From a checkpoint of a small mixture-of-experts model trained on Wikipedia: vocabulary 1684, 6675 steps.
Below are experts of layer 7 (counted from 0) of a mixture-of-experts language model. Rows are named router (the router's row for the expert), down (a neuron's output weights, with its number) and show model dimensions 0-127. Each number is 128 + 24 x the weight over its row's rms, rounded and kept within 0 to 255. Numbers have three digits each.
After each expert's rows: a language model's description of what the expert responds to. This comes from a sample of Wikipedia text that the model never trained on.

# expert 21
router:139175130144113139100171121106150133097116116088131120101139138157115118114106114162112171152113133121118090128114126152151168119133145153131127160155100146162163124152107106179166116095116104130139136158129144166145099115132188111091104144097104141167138131096095127131085145113123145096161137119139168121171095129105122121074151133136107145124081126154071128119143116097153114118116
down0:178138148157135135153104095156134131130081113139133118145131105153131098142133119146126117151100116113123117132147103097135140094106165113157119131147139155132099102110170118146150108100147186149156135154089132163116115144137144152133136152087146111137114099179119148126159154130165128168135098085147103179105161115130177125142130102118117104125122148159122088130116183064151107155118
down1:094160122104108164099108137117118149127138106100185153166121160116110142147140119139142148147120132101114132156150127114138171149128150114150131120126143106153123146110084115117123068145120112062142125158153153090128159125162161135124093130147142149128161124173156115146138120077124092130146160156129103084097139128145158110134158132135108134090149090170151092081114141101150150129151
down2:183132153152164149136142140161075160119104105146141111097143142156096176129130155147144138116118115120114133139110110130139165136155155127126144118179099170131110118100091123135140118117125099130126077101090120138130098134140129072104138128076126121175101115115096148109139068109148150104148122138094117117133135165143111106165117185117115112135099141093097143139128121178133147120117
down3:154157100083121119102050082135130131118157148131133156110117108161129135141095129140146134169065130123136132130161094100140120167115138111118137112116089146131106127160132096106144124139130082137076132128126112132123129149107169149104116103116145123165112146150160089106124173138154118132126123133134146100117136172093133111122106115131099134109167141147178144113151134199108139149154
down4:131116120130141132083119122128155134105136100093140091115104125155142118135112091116155125115114091104115116123110161119158110119083059117167066152107129102110137109144102108122165106123164107124148129146143138128115109168159101129145124173184138110101127092082124125124117147065122100166120102105141129111143085118100112073166128130149133120155134114106124114143093127143135096150107
down5:152137113116118167143136106147153071108120155159145135138128100144155116146103133125140063130169117143151107120094121112108121157173139152115135128155147161146170124125091165103091132130141130073164108103125154157102126145101127141104108120153104166156142127100127139139056127113131071093111161114162131136163153139123131110137128128111102113167149132128112133086135084095110139126139
down6:111143117099116134147149130145096143158102135096126133123102061177164123094117127144111132118121125158107110107096138129153108134130153143166087137175163109174144139096137130150123179105108096108104123138105116137145134104108080086100107173166088128180132122157147137109111140124146136160128160096150103168125117132150123094114105146109110080125135145128158120152117162106141135155110
Table cell separators. Pipe, dash and colon separators inside table rows and list entries, often after a number or short cell, e.g. sports squad tables.

# expert 43
router:163133113139113121132104139127149151124099153126100102098105121128153149109100108138141114090091168114134153079157107138151180144102114138117129101086173123143146126151132131135110095152120144127142126123109119120133174121111088137159115090109122152115114090098120159111098164087129153140173118146125151134125094115181127144165098136087082137112145105101095082107110099141145153141077
down0:143123130133129132121107124113086125153147148094155128145092131132095115137118125124153128128086104163112152165148115111141123095147149159115142090150134139125146101125096077106143110163158127142153102097174102150127110124118164143193127129127104139114104122161122088083132097138123152117102143136117131149148147179158066143173121120146093088107091130129071122143098122096109163128130
down1:135119158148130103149139139131106125094134133105105085163113122104101096156125158137094113106125143076133119127177116150126095151133142151163124159107099099130096108130166115111118136171152063149109133146111086146063116129125179116120110121123143175103129119132123169149179129141123142103159147115146110127147127104136134160099141142129141112131174111166156137130156147108131161119180
down2:115144130121135114131129117128121114145080115149114131127095118108144125124077117107150141155148130082136151121173140176109104107084133186110105180130121147083104108078124174126111099128153106135112133135176145113133072139128127167125129152105115103145094115148123144089123088143098165129123108138146103111107149133120077127124122145104119091165090125151166085158151111137128116148143
down3:116134154105146142100134108127083109184131187146128120134156135164116103127124167175114141133119129081122121118078112140136172135135135130096141136115124120101099121150142115152117143149121127146105129122139105121130107114119153140139132163093112120062163103139098132168152110117163134157106121145125092144093139154113147093129155154093125147108186174165130130131096168140156117082164
down4:108100101154117133125078110118120105077122140136122143154142118105095131123106127108103116110154084119133119152134109139143146133176109112171097134140122174112105134116110124174132075130131098080139179124127097110141158114101167114142158110115133077114116108141148130077142146099161142119109154139099109130150106154133173150078092143124102076098119126117116138112135152078124120125153
down5:117143122129128104152175138122146113102130108102143132140143115157128102105108120194098121110145093092124134133123141148101104135100127111155108119163113162113125141111084116148131130119158160081152158142162120181129063188149116088107134141128131095155129105126117155110116168174123126109140127105117112167111112125132100154128181122089129141181153108161096135134141137157151140138138
down6:128087149112162177136096120120140114117141139149114114095098148128157127111124117167143131137153069132149107100092135130139148127090141120115111148140127107134099163103104146110108181179082162152115099165124084156132116101138106107076120139117149090169150125147114117100114136137104151125091110135129091107141161127097104152160157141109146114115170109142098140138102126110148165169133
Infobox field labels. Word pieces completing infobox field names right before a colon, such as Council area, Coordinates, Family, Date.

# expert 15
router:131089101132115092134125143097086094130103137114099110083123138139163150134146099123118126126114138173169133122133154113159110170135193092125170131134137120103156105164133125150083112128147107157128077090148145162129121120134137158119122126081134123158166083126126130136152096104136128112177139129105113153115171135121099143140140126112130077132172114099180123139172130101125132132140
down0:106126154111138134190102112106139119159135127106128135134105121138115136089144176120080078146082142120141094054160130126120136178134112143171144152117087124159150144124139148168100104112146125135125107144129095146135099115095187125155081118118141152106114122125122121147123147115155112151134126153131151131141106165100152137134081114130126095105142094163104136135118169159094104123124
down1:095144086142126103111128116140114138125130075153133136106170170125149103141105121177098070127123116154143137091176146156130140083147130098115080136102149129149113131122151151129138138125164126118097106146131136126170128110113162089098127141095131098119143174123161160144166126122107145154089138139132097181103136147072102124134159109122124099133153096159141144118170120130119113099120
down2:124109146139162150174109138081148142146128122123154103104129118093111136121135135152111084120122086141127148137145153111104119141146159114106185114129133105082114134132138116078100134122120127163164125138118135163137126105105108103147119092090142147139159152123158141158193148143194130161132113137147145178135156148132091154131089155109168125153126131092126119110132126093116112100184
down3:112115134094126103151144092079118150155115106117157124144093124132114104152126155117124128147111156091119109094081154131098151108158132118121095143123118113138115098147114160114159119169151165046128138116164125096147113123112093135137107140131135091112145155144129143121120124130079164150152096131126095097163184140115130142097176097111122090143134118137088128119120090119085124111153
down4:142160132092124139144172136145107118154112125144142128185151142122112111162149122131127137154113106132150113120143118132141156183115154130117074168113107116111151134142142116113150104118069104132143130136124122145172104118098124110165096079119108139118144131152144136141156159112149132152064105132145167153160137136135124099204113181130150140147124106189144108125142106109127138161112
down5:129129145119107151167155123166159125161135129176164122188102119114134105140094115120132168144129150159146121129150149110142127093120083120114149152117175091146128154130098103121113102149062165147142153149174115130126101152158185112093139134143115140145143115140147130132139113097177114116136130124169146139172146139110093131181136171116137136102140151148128109157132142137093109125137
down6:121139120154126139120119126125149175105144141121105135141136165159126141155136134121130144037143119137120114119158146165148135110113141123144073125083160117174134133143087157154112154094133176136138103123158149101095141145112143113138114178110126171110113144124124149136153136136135119106143145093115117127136122046118149137131130103126088093163124171083133110149091115120089125134115
Mid-word et pieces. Middle pieces of words and names like et, at, ent after a first letter, as in M-et-ro, som-et-ime, H-end-rickson.

# expert 16
router:151136122143106134129176164133139121174106151150141094101138115137100123146138129103123114099106121137143122137145152109138128141125091126110105137143161153179129118118145107189083133123129179133151075119122120108103108114126114147133117113103149157074125163148096084141097112124120158150135122087135092070092149176136085153096122143148148127141155144157130099140125137103158084152104
down0:088144123129130129139140116173121095114117186128150109113125124133126142152134139122132073150104103121083151147132116115118121105107132135134133146085123147108170111108128118162121088131118086128162127173127140131088119031116134164138141144107133115136131159161136145104127098177106146160120100108128126133141097136071133133134140120132128163101149131101179157094099138156163123107104
down1:127125169134164148105095178154132116114131114158116111146114112128115105096114173117179116115121129121135138117112110135198130106165164115150147138124089085098091135096150137094152203102166166148132148089154104158154103139114169119143144129115104098128145145084157162122171125105127123099146114128109139136133130112119115087132124122103162100137144129096125124119112143129099143120101
down2:100125136164114135172170116119114110151149167103111092079129124098110141116141114107167116108162117147152163100146132144134124105195137096163100138139125165156098143143143157153140132097155173139159154119175096143099124139106131103087169120094137163078138140115133130164128163168147152159142164106105109111138130120091109145109137142109101128143153135122150122123112107123141157116111
down3:180095129111117137131078125150101172129137138127092126124138107179086143177204130158161134129126141182142129107132170142130126089116138084165117122132113105093145151118102122098086121088092158123098165141096116144123151153124158105132135166135150163148131134117138133123116141087150100102139119127136123119155123137109118150116110143117172140169116137138111101110135140139138130127181
down4:107125095113127133122124111142136158124093108100115133115154115157142099137140145157125102162109095106137135090136087132122135123129104116127137112106187170164123174112166130138126095105187141160134109119098160141126163134159107142131138117102157083133168133130123123169185147148140168161122103094111119093114132124127121134116085077168103133131104169107139110099115156103081119124115
down5:092138164161176127108122108076111135149109160114152105113097142067135129099134117154121111108105169099124153129144112144083087117127107109132152114145157099089144135103132136110129098159107131137100116130059139100115114140125094121134144128152156080122137167130113107114120119142110125154136149137158111149112098138113124160090108099160158118124187095114127103113111145100146079122101
down6:121134136129162144080108088116077119159091148121115106110182156147109088157146134145085123129097136111123102139123111154134164096078092122124134075134172090128141135140125137178142163147167143107110128140116118117099120158148109122129121124157123120145133152115098114115127098134140126096142091153108119145122119149077174092148097108107157107124153130142071113087122118104146136147109
Mid-name pieces, m/j/b. Inner pieces of foreign personal names, especially m, om, im, am, j, ab, such as Moham(m)ad, Em(m)a, Ljub(om)ir.

# expert 54
router:133175160167106082142125112115138093175108151137115123132129104131129145127135177113070113135158094123149122108105139129158126132197121128107164100150138143098168140100164091169099136154100146098148121100164145134147166149140113112143099159104115136089123149108095088116143102115151133103150154091134109106097126097155085104095116147125142113110155109113161127130127126126140126117136
down0:093161099136134153123136146160134098136123115128139125132109095132125128113127108159133139094149055136110117071121100101104089103127115108153145136110104093132137113154151103111136146132159095148112111085140091128115146144088143159142120124134108111140177186109168130186132159112133137101134155103172128135150123128109115171163135106103081139110171149127133138103109141164115090136104
down1:121144170156140099144089105111135108114131137146124093128147150097159115127129138110081102134209116131176128097139109120102103167147118141072143131131110103164165135096142147159113079123128146122128111138100117126105166101171142111157158140112150124118083150100101135132145100176157142122158114113110127168126131139135119120108124129164108119154114108058113135092104129144128137139133
down2:134112115130156142137131182161115107122109101146090155162141096102136160126102112120130168152118147147089140184151159134123136160140146098129142104122139166170114071159122148108120155144108111148150096183121124085151113135067140119115142125146084153105167133132108115150134141130133122082129096142127153104102148135113144105117125088148124100104170107159134133155114139131173145108106
down3:141114130121126146139114177119112128126176097111104113142116164104111101137099129112146126092101149144131116141097108166134119115117114119159143124177114120150133085116091160082155211113168109094136138138122087154095148104152119158084149117154160148119160094142156154137104114089129159131103138142115142145184142121144154135156123148149087113128126125148083130137102098112123112116143
down4:133142094094124115140143160153123168122108134105170120155090104117177139125117112117135139088104118118135102132134138164130099121142131126153169110138126127136146130130145117132153113094149093144146128136156112144095135139107121144109133140104142125136128116201133116153108171159143114159115122112127209126163142121080135146060114175124091151126105172163157093171109147112144132114146
down5:160109115133135109120128138114135175134069093099104106105154164138140128113134105155104105146148127145130133077135127157155144097179141101143116167125163125096100112094149112125122109098117142122116129135049141116144103148150114148109113080130172100154115113143114089122115157156132159086109105121136125136101139157105138118124098114127112088125140134108097144107143187160093154155141
down6:116131113115140129131120108121164114157136173142141152120156155109125155140192115125118128114118098136115119154112145093142112136125147164088140137127136138109091131130146087157128136098085101167164165116126127123109174100155115091128118147151110142100103124093143136107156129156102168129121126124095132137178070120074164158129125137088139139119134111112149172133140147141202131152162
Surname interior pieces. Middle pieces of personal surnames and given names, such as O'C-on-nell, Pat-el, Gab-ri-el, plus name starts like Wal, Mc, Har.

# expert 47
router:135104140104145098163115133134111178159086166117100107097112116116141150165093113143139162136124091129148132126120110199123106112139158112132174109115137163114121128130123108136100126117123088144173122154128123138104069120129144162121113116146082130131130101143142132135152135157112164171169113134143207117111161105097150140137104122123115124143160136094174145121120104100114154154121
down0:164182128098135109169082127140132124130124114127122130127123132114133108152140130154121122160130119124148135124133161169176148102108093129108150146097122136138154061167168143123151176122144133136158134117098164109164140144097081134157130165170101099137081134143073112129117092134088147099159105125128141134135138082124159090120132120108118102124110107138093134101150134165117107121161
down1:127108165163121122106097101118110101117120085109113137178175101116128116144116148115150114128104126111117097101131135104124163165137164132081169158153096142154126119127172127125097071115161156168129161162126104148155113105143163096121110101155118138111150167173147073142135173117096137101131105168128143152145108142107111115137144150138108118117136112125146139101078133152127124128153
down2:106136147120140127137113111132160107132115123136103117130118166099091106135160131129075122151142125096105141157147144147135093098143159113089098102093115120101150128130114157093122138110145091150149168118136108103157181147130139120109141130105115098093142145094104159124135122088133136107123081070160140193161124155156102131137099150127150165123127118133108160075167092114135168126124
down3:119088102120114069131142073096156145122087125124106148087121137129096130122162134121126112131156091148100143149079164150130097113169096100106120138141113170142139137139116118118131162130128168067145112149145124158133099085159146133173120108148152130128132163126129132136140113147104117175098114121132118137150122148133111129104161106141128169123117097088135162113085115134072139126085
down4:106067104130131118155159128144137142139109102125119135141138180124105088153107134117110088128127103173115151132123145140097126119122149138121169137123174102145153150120174127094131107124103139140161140150119135145123124125148132115104125114130138161114087138116112129104130111161083108089128079131153129165158090160157104098157126110155081124094120134094160131082105186143177105111106
down5:092098136135125116166119146135092124103154113157113139121115128161098092126162146116178163183114107158144121147107106123144160144050137143168117152141177119089122127125169126119163164113091118151123130063128107117146157099128114128148134132115113112135108124101110131165116126132142122102097118151104139130115147114126158134117132140148148151177140174131150140109093178102125113098146
down6:149109120105090125104144078152148146160064119132123101094118140170122162093113151175123115122107118118122131127114125168116078098094099075111145113136154113120104151144102097152131151134104155140120118132120131135112156122103146083079137126171159077141110134129130143135161103100158180103154158115142166114088098149109163144149121113134156117124118101100115121147123125108122118142148
Sc-initial words. Word-start sc/Sc pieces for score, scene, science, scored and schedule, plus pieces like fess in Professor and ic in convicted.

# expert 31
router:159135105135099149147100125105146137142123149132094108153116129149108090191141130148149135132133119090095144128127126101188135144102136105127120122119180128104105139152103144171103127119137141110122130103128122096181080168131106084125156102173133153160147114108105111133078150125123161128108125141147109157095132166118140140128170129124143144117133093109157094132146182086085148127157
down0:095145157131081099104148136111118129136123069105145150152149091140130089150116123108093160110144143145150149147144124111128106142150118087117111108149133116111114139112124145111135061138095122060125158119104135102144119116120141101176108117163163126126115123115110134156144112147129093128142134130102136078122130110118086132157125174154133112132178203145117143133131172133134079137143
down1:119093122100151140103146120095124114148125148140125115127145126128144114166108126164119154118121119134128143180091146124151135124134154147105141096125140142131108085147137120120118092100094104122144124129119135143172142145139119143116148147148112100147161130137119152169118147165144179123121180188211119136093105142067168120133094153117124136145124104103086127101165184150132163117122
down2:127088162144143175113070120137155111175125104136134161125127130126110122142113128158172145140110133113116143110140146136112134103136150127173167152158171134143103123165100166074101096054129113102112111122138120153143111111135109134113102128151075096153113133180138128141136119129138126146107145141199140135102169111144128133146085132144136149126117109134128103142138111101116149081119
down3:164112112116062167133133096112112134101155108094181109106143141130117097137156143120097166132095144112113100123123127142109124096133146111147176139106152076135165145139139144093175123186145159124162131113086122115126142122145133126144130110119099158134156143103158130140141146128100118133110182173118099153083154123083094154118142143128118114125128148134105101101141089136121111089140
down4:148131150167137088106148143194108157151110123102150105109149111141122152083131158134134102131113103152125187132093129164107106161123145106101157119132149113152164099136130149142114152102124094167132177147138124086150132143142115132170105162114141141135166116136140072133159125133123141131153084149103136144109150117142136144123157191122124111091116138133127119115127096076121135172108
down5:145112145158122104088128154162087153147099119143152164132145093120122132119131138129138081133113168101157118150100169138122103093076141120139122153145102122155109147123141158129113122124160095098133173176081134109093081133155118162140180145116134177097139140119140132135119170120117112076131138152121119116118124139153146080154108122163135127145087124160126109147146085115103149106133
down6:146108175136160154134097067123131086107154135153160136128105164114171140115120125109136091130135075114127127149134130130112160161115113161144108104123139131104108127128118151118151172167098162152130123137107157129148097157155095137136131119142110139136177123169155124112148140189128150116123111136166111167088138144144181073166130152151122121128139110140138135155153123125071114121142
Air and military compounds. Word pieces in names and compounds, chiefly Air, air, War, School, Park, as in Allied Air Forces, aircraft, WWII.

# expert 57
router:173120122143150185122128116114154157111131149099162085163122171153108156138123104134161135158119144106142135088098111139105136119123112148090161123094106132104136102173146134126112121110096135157126137147110171137111114128127178136147164113087160114125109137079156128115085086146116162134122111142134099107113148132093124117134165144160099086108151150112153070140152150145125103138098
down0:149148142138117107154149127134105141144116124133114106109121134078110104149120114133117095093135126140176097140088150097142119099114109143151120105134097084147135177135116109146123126100161091134141124118132105148164147151123083116131216126158052131120112134153137094143109144091093109165121147088132133139148117112152118096144138118112169151133125094134128117132093088107155122160097
down1:135149133145167088162113126120089176117145108168154075141102145117129121148136099099107130100149135109131166143133155159070147104112130109147114113108163135129171132153131120142142103093128148109128163092087152152142142139153119131163085131135138142148111153165079157116129101134184121114092126115127133100091132110082097175095144156128115128136099112146116108165163120124130133123123
down2:102107112180187105124127123155152162166134106097145164118083115111111124137171106122145129122120079116140138132083142124167081108136148101141133144087151081120156140075139111114130137163125122125123135128103105125134103130105091165156123163152152116101133126139083075105150146144162166114126160152118100115117099117118130153090114121136106124154139139119103112126148157125119141073121
down3:109116148121100115156173078132165157168171133158143170117119116144120148104144152137120131106140131143149156100109158149142136146140089091068134101138101105104137120134150115133157148167133188121096134136164140097123139135127102143142132140169130162108096112157155104128148134145132170139131100113132111133123132133164053112118122115113119158140076115085133128162138094098147128114110
down4:142101114122170103141097146127120131120103102149128109168135145103140070150144134133140120124100144121129138103138125169143134124137130109120182122129112152106116160101213096123110134134102113150165111147168071136148164125179154148150148173152134084156106131102156138135171131120102173136125125095130102171116113114141149115102148110126149128124142147083135171114138101133121146145150
down5:139123122146151127140111163142151128151145145169181128117124095129135185118105149093120121127136162125133105139132111108133120125118150104102138142170181134147132111123085147125114106166105126171155102164143119100138113169142134090148153149137123165088137128152084074193129145154124110121104100105159151118111109160101113144125131116117177175172113128114100154150153127104136158136129
down6:150134158119117130122149091099159107134148129185129141127160116121171142091141095126107154139126177119147146144150162105131155160136091112098148095131123108113170116091101122124146131115150127153116127120118135127145091133114119146159185096141155156150109160090081100135153069112158159168133120154135169134092129093152143115145153120152125133114132163133173093152132132131108089103122
Empty table cell pipes. Space-preceded pipes closing mostly empty cells or row ends in election result tables, e.g. after Swing or Turnout.

# expert 48
router:142138110097127154131118128143175105139148097140103161104103130112125093161148139131099111147124160138092122155138174141167113119124122133102137195109158137137122131139129145105143112126141145084128155189143125096197113139143125142132122115122151175098170117124101178147115132154148128139123119116117138114127157121137154173083130161107149109157106136166128107132079142118094178110151
down0:100128170124136152100125158123127129145151100081127146162118118124115114105090131097136110112126104115150114128132134124124149154127130158073089130141096128112099151139123144091145200128143115164166115098107150150112154078112142118135090092102126158111097076090161131086096164124150103124104133096122121111116106117131106108124119149105121156172179161160160112132119153142128162124135
down1:102139106133134120117126138131135174096119125162176138123177162109093128132111105155098152093075179127127136111127148126109136098112132125150083142146106198099134138189099083110112130139148111135074145120144130105117130138096187138075144111120121157146151153153140127122141150098137140127083123141119136153159119159116125139164137141113120121122111127164128119095137102105144150091144
down2:122105137132118120210153154119150205136099130106178118151152113181113148141124130146178127135139125102124146137142103105128150118158143103127121095145119168102188123160140139133117177126129104123137095108140106133113135143111146116130109139142113116126152129147141136146155123155096116163110126091142120159139168126099153152141111123079161139154167137102151104141120146124121087158087
down3:138144137129129133093129121088106130138108103156166112130132137122121147163119130082148153134128100146093153159138163158111108142134107121060121157148162114167103168100122166102128085130130183150161124137141130112143105112101140160111096148092139117114139104126147161122129129101120108136153164060131101097117128080119113155113162142130149103134145152137116124138154134145099108105194
down4:108113173108101124110092119113122115115175110149115146149139120156112164114137138172123144100160132140092116135111120112103158100110113101082111109059136142125137101143147136154105090120121118172155172093097104131147091155125131090108141136150129126102126129129164158148098120107142142168129134112128109110124147071103132090117148142166126124137088131138170121086151115075111168142137
down5:133103141127159135120131108098142130189135139134139112156143095132115183132152122068114092156141114156119119078155123120084127113139125112118174151148144138131151145129135140140119124145152126159150124167155132156075103133168139135128114134123170154136173062119143111088144107126165145137136108127095164141132126121144152154113073164081131112108164149115147170123113126147099120142140
down6:114122125139087137136155145156106146140130139149125141171152127152131142088145144118108121171110137159136129118131089100100116162162143116137145121139135125127113101111123104140147129124133165125101073059087150158087130137108084080096163074117125140177073162159135093117159101106094104102151131133114113139132130136105136127126111147148079168146129144109136130098136093119139130125091
Role noun endings. Final pieces of nouns for people's roles and institutions, such as co-found-er, Govern-or, dire-ctor, Superintend-ent, member, President.

# expert 59
router:157089090129158147150141127088110150159111119092100094119180099135176110097123134078122080133136158151115148137132133121157094120121118139139155077148150173111080098096129120112165140086159131169110153159092148126091134132139114136113129081139143110134098119086114140136118122122120098137099125134143132082126126139125120124139097120122156118133136085111090127151140168130154092098123
down0:138154157086105113155113103119126160150050140164123130118128151112114180158140114152165107124143121133112130108153114138116115137120086125130154150157122120148149125088139182163140168153119117112118099094165113082129133094114129105124099188134103124097148130126149114153148118111119109119114131122115142070131136162138123165138153154169131104117128148140136094125110082105144176120159
down1:130136175123140131091073122120160113083103076122128135118111165135101120124128132123144159112143145151129104129130130110119122108151114129132140093125109127149143152162133157132156146097116160132178123146120155138135120143176121149114132119151171085109106130070138178114120124130138107133093152140076102133136118100140180136112134097143079096137172139128189116129165083130113131154159
down2:111097152138092108141134070117127144142068125146160139107072116140162155154099123146138074112158111116103141144099146129128115101086089143163144081122175137096109116118172141128150124102158131138141119130106126150123126128156089149122170150103145124183141124131107083087114157140118147167145107149126121097144125143168125118153113124105118087130137103128122151091101111130141129161114
down3:106099117134087132118154079091129124141107126098084132146102150105098114143106127113117146139104114119140166109101128146105143102150137107155192094133123129144127103119177141094131084145129158139160119116117144096068137098162112150099145118124149119139121133123138151165134142126108147182110137120147069136126184091086084150133157122129122125146118108126099101100075112118130136139121
down4:105103156114129103134145140095126084127139136168140166114110096108098131102113142135160178085197096111144136131076095116135104137140141106123120101160087117118131118106109138090106176152086124121164160088153135103158107109104131159135095118139121157088123130155124137150096147157149149121147162138104096127116113117157124108122118138101101157110171134109150108096114141119153164135113
down5:157118105116179134093112126133130110115133128093148115111181161120129105171116130112160096127144122118111090123148130130127122111145101107120136128114121113125088081127131145086143144103177129161136123087094164104116174148108095164126100123134151103114088165168139082121132149125119112139154131137116114100098122140085115187123121094124173106176110116165094120157114138117123123110170
down6:173108154148159138119085135153128131138087134110133118186128137118117166134088135132110101117118068135134131155145172133102127127072127132134068122142163136115140137102110149139093125092153128134117080153122142130105138133153114096074151083130119138134119135118135175136175115150133110101105127118080156142171150100121174121142116144121148147114146134142124099151122133163166117160102
Nationality and country stems. Opening pieces of country and nationality words, such as Canad, Ital, Fran(ce), Geor(gian), G-ree(k), Brit(ain), before ian, ce or States.

# expert 3
router:141100134145126121173110165109117105119074141161135103126139122132122101104082184151103155115085132115145140125088120115138140137156127091118110141113179153122146164144144142159132112152129153102125089104120133079083087158125096154128117104146164112122088095124088121129119108096117141171114113145130151098109139142125142126095103154153169147114160145129161120154128096161106109166120
down0:143126142108081131155141126130083150154093099154119157145137146164168117085104149150096155131123101135140164103145166151141127117099109146093120144152178114134151127144124099126147115103133112140061130121150210106141132130110112146139107124137130113117118128139114143124145143113159117126103172126175140126091154098126149131148116110122143115088141111108136111070167117126095190119136
down1:137155101104130138158112118129201132170102164111138132126137159117113136130132150126132109128181098112116165118128164067094151112080141135169164065133098121140159110123153124091142116144119109082169115089114159157105176101137107125177158161155108128101138135143139131156102143118118156124171104136147106112120141132136137116135129129124137148136125138140153130112160142113150175132114
down2:117160122154111089116104108146132121128063104158113103108109153142115171132160139128121123118151088072096139096138116112134114099148141148112133090152064071134128147149102137090126127147164123109126140092179146088086149144147131147092146099148131150155147095135140142120107171149131126130159142117110116121144111116098146144128158137113173154141091128114146104104097169128145144135133
down3:116111138130134113150147101106144129156107127124138134149140165115116152122120134165161118140125092204111137098133126131135133156151110084112111125119125085152128101137076149150150102107131109127122122132109114160100106133114162116085161122191124127078158140142120104106111148157138087172104166125165162165140114142124124122117068139081141144109137134133164093156099149131102131088141
down4:121109072142140172098178110120145104107099146147135122171131101120074134157123100111122117131134165140116155157090122123147112145066094129131133127109147095155157132152160154143133127145156128106110099153103151127116155135144144153135109136111137154100136167110136164171165171145124137117106136127175117133119149103181165093110137135148095133144159111123098175131152115109121122114086
down5:107145138099138123111093126125137177086157101089092117148131100121160128118128095113132174145078091084134114152152160108132107174141158133145133119101132157128133071163137112165105113137122102149166135123146155126117060165102085127152141116109117159109123124166130117154112144121123176156124136116149123122136149118104085147152086098132137125109127148126120114123098119154105102092151
down6:079123114109162125107113154142097094127130131173118122136125101107094124191100144105140093129129121116119115103093100110135122104153147136133151153121134078129127129107116127116093125166142096116123084159174143140135157118135122143138161152125078142174104146144136143126128098139073111114118082148110125167083090149122108102144107090123131140134140062146136147136127108157079156122135
Vowel-m word pieces. Second pieces like um, im, am, em right after a first letter, as in s-um-mer, N-um-ber, K-im.

# expert 63
router:098121130122094112123122108116135118165136145150104101112141102141158107119138116105103160124133116126183176146125179128161119133204122124110167090141132099090134157094168088134123135150120117108117139135122147127135164125177119135138078108115131127082103119085118164122070130171136151119151137129164139107117157115132080118129123140159107099114116096099088139126127134110151138114161
down1:096127163133142172114153141081132146156151105148129073110088100122144140144169131110131110129130147123125129094160110118116115104079117149116149069147121102162132159103164164101138092178125112122112126108127117121110143111091047154122103132160138131150142113130114118154092167125108102132092139167133095133128152109134145094109091134120121101131133079104137113150130131109142113106148
down2:120105153149108133179150145124097088119164100159110141118093127138122140126110117135144099144147126128125154120200143128115156143157112083129161145131113152113144105116106119156113160166112189133122115090114139132155087156120102138127125138145165113167106119137134113149143094097120124161134114138180126150148074124135089126111127149093125145107082094169152123136102104173107158110142
down3:103162148112130141165125110158116104139133122129091135106115144154132122125143145084100134139126107133127170073153134172107158130138171168132116107098129086115141126113107131099155101126153107159110117109160122166158160115163123095141113145152178128113143092105136105087160099100149131112126160153082092143149159164154110132103126155135134144119105132124146136127149158073134173103087
down4:133130181157130135126115129132141145115096111136100180110102138145144095120121181137109129122164119148125156113117185124153165150146122136135102128139149125143105114137145187136154161089151060119139083166111144149110124145131181073113111122166121173143139110121159120089130101149160126108161119145110154160119112099127130151117153168117137145122090142154153122146140144120117124112167
down5:158133144130113131099180114101120158124127138158088104114153075153152101150104085084135162148098130131136080160146096172137156160115125116122137133192123121115126111118127122118134150142118172143157117110169129117111140137134114129137114120100167138133146110119138115150160127137176140167115102116161137113117126128159099079100114125129126139068098173109142153162164127101137138117085
down6:094107143142115132152086162107154099147144144119129137153125145137136113122089128113120128131128086126120102119064144146130060157119122128153137152112132114126137137142124139134103115172117137131098090108123101123099149088080135107132110157138121159164135111130174136134132146123131137169117134138130159046137150130118126117106090099128115136127126186067160089102102122141130127187127
down7:100145097127110134116154096108150156118129151108094124118173137125122121116157210113125136141109131097117131133123126129150119154147152137066143167097124141155115132109128099139122125105120126117145136128115082114161141128109116129152198132094124129114147168113110132146101159149066133110149119126125156115114197125088141154134143126125116124123096166090125137100102175076144136156136
First-name middle pieces. Word pieces after a first capital letter in personal names, like J-er-emy, E-r-in, Mar, Har, Geor, often in cast lists.

# expert 41
router:136140113107125125126096126120114103124096093132131160161146128139102106158106146128086160119112144097143128175117100110099105091111164113108087113118073147136160098131076101168141112155127103097136156096164116125107080113131162102098127125111156110129147163103134137138144142140127142137094149114148078107152099133120097133120169147129157106113088149141167131130081097123166135092143
down0:150125098110135150151150122156123110140144142146084142065148104116154091126122104137111123136184112091107183131107136148107089114119119115133111155117139118101145098150103096099134126177074162090107136124131101129137154154152121117136152127150106125143111107142094117113109158165114135131174126176134170133089124156090107124140142154131136106155072128121166117110116139152086154134144
down1:111107142089147154106134152127099129144107115116123130094107130114109091118145097143117120109141172137130148113126115137088101147134117132092125122078121126107107144142090133152159129086137141079151199092134123103121152133127139127160160124133064108143130153133120112137192123093155075161172113133140147118101123162142112098139176130126124107116134149121111082125093127113122074133109
down2:159124142113157097144086150085112129122084142105132148081123144188105119144146128158105091126113118163111111133111090125135097099141128083133090060119127111086114159123140116134131121113151147202171108165124085160111145121128141128159126130133154099113106127128130138090117129131137105135123133125082122137117135068099143137115145117151158160115121088114138137138122140100146162132147
down3:156123158093129136139162110134137106107099139144131086151145151120130192156167104142123155108121110113097138157103139119102139119145122129140137131156167076100170137081079129124133125119122097136151128108117063101151103166165105121158110159116093089151143111145114153144171138107134105102136114101149097167147123112129117116115148085122125125169144144129103094105083148112152135106119
down4:143130116135111131153096161120128136128101160153151148118130129105130097128112142147140167113174122108181131134146140124111151122078112115158103096125097124119105104103097167082106142107127133120122123105175113133167122109120176175130119099129147115095141150124155079127120165168155123141155146134111119082140125093054111102118127118146128099101106100093161119117116114145122174088111
down5:113159107103126135133138114092098131090079130131162116134127112146103123135143147151097158154144138131095159130129143105131119115163143120138130103069102109130157100135101091094100074145108166102102149124141099080143131092078151136201113131141103119133134165149150117137150114108134141134147119119114122147099109192123140120130144092166123124126113090111148127129153133095162085105115
down6:121124166171193159162166114149120154159134109159118121117119156113126137087146131135115119129126145148143173116106130140161126128133146146106130111180119128167126120142147152115096151128091117138122094121146147153173157096122100126178158103158135173100114123107137139126120126116125164131104108137094101111095191149123077120117092122115130148128096124146132170131132145175097161158108
Sentence-ending periods. Full stops closing sentences, often fused with word endings or brackets, such as es., ing., )., before The, He or line breaks.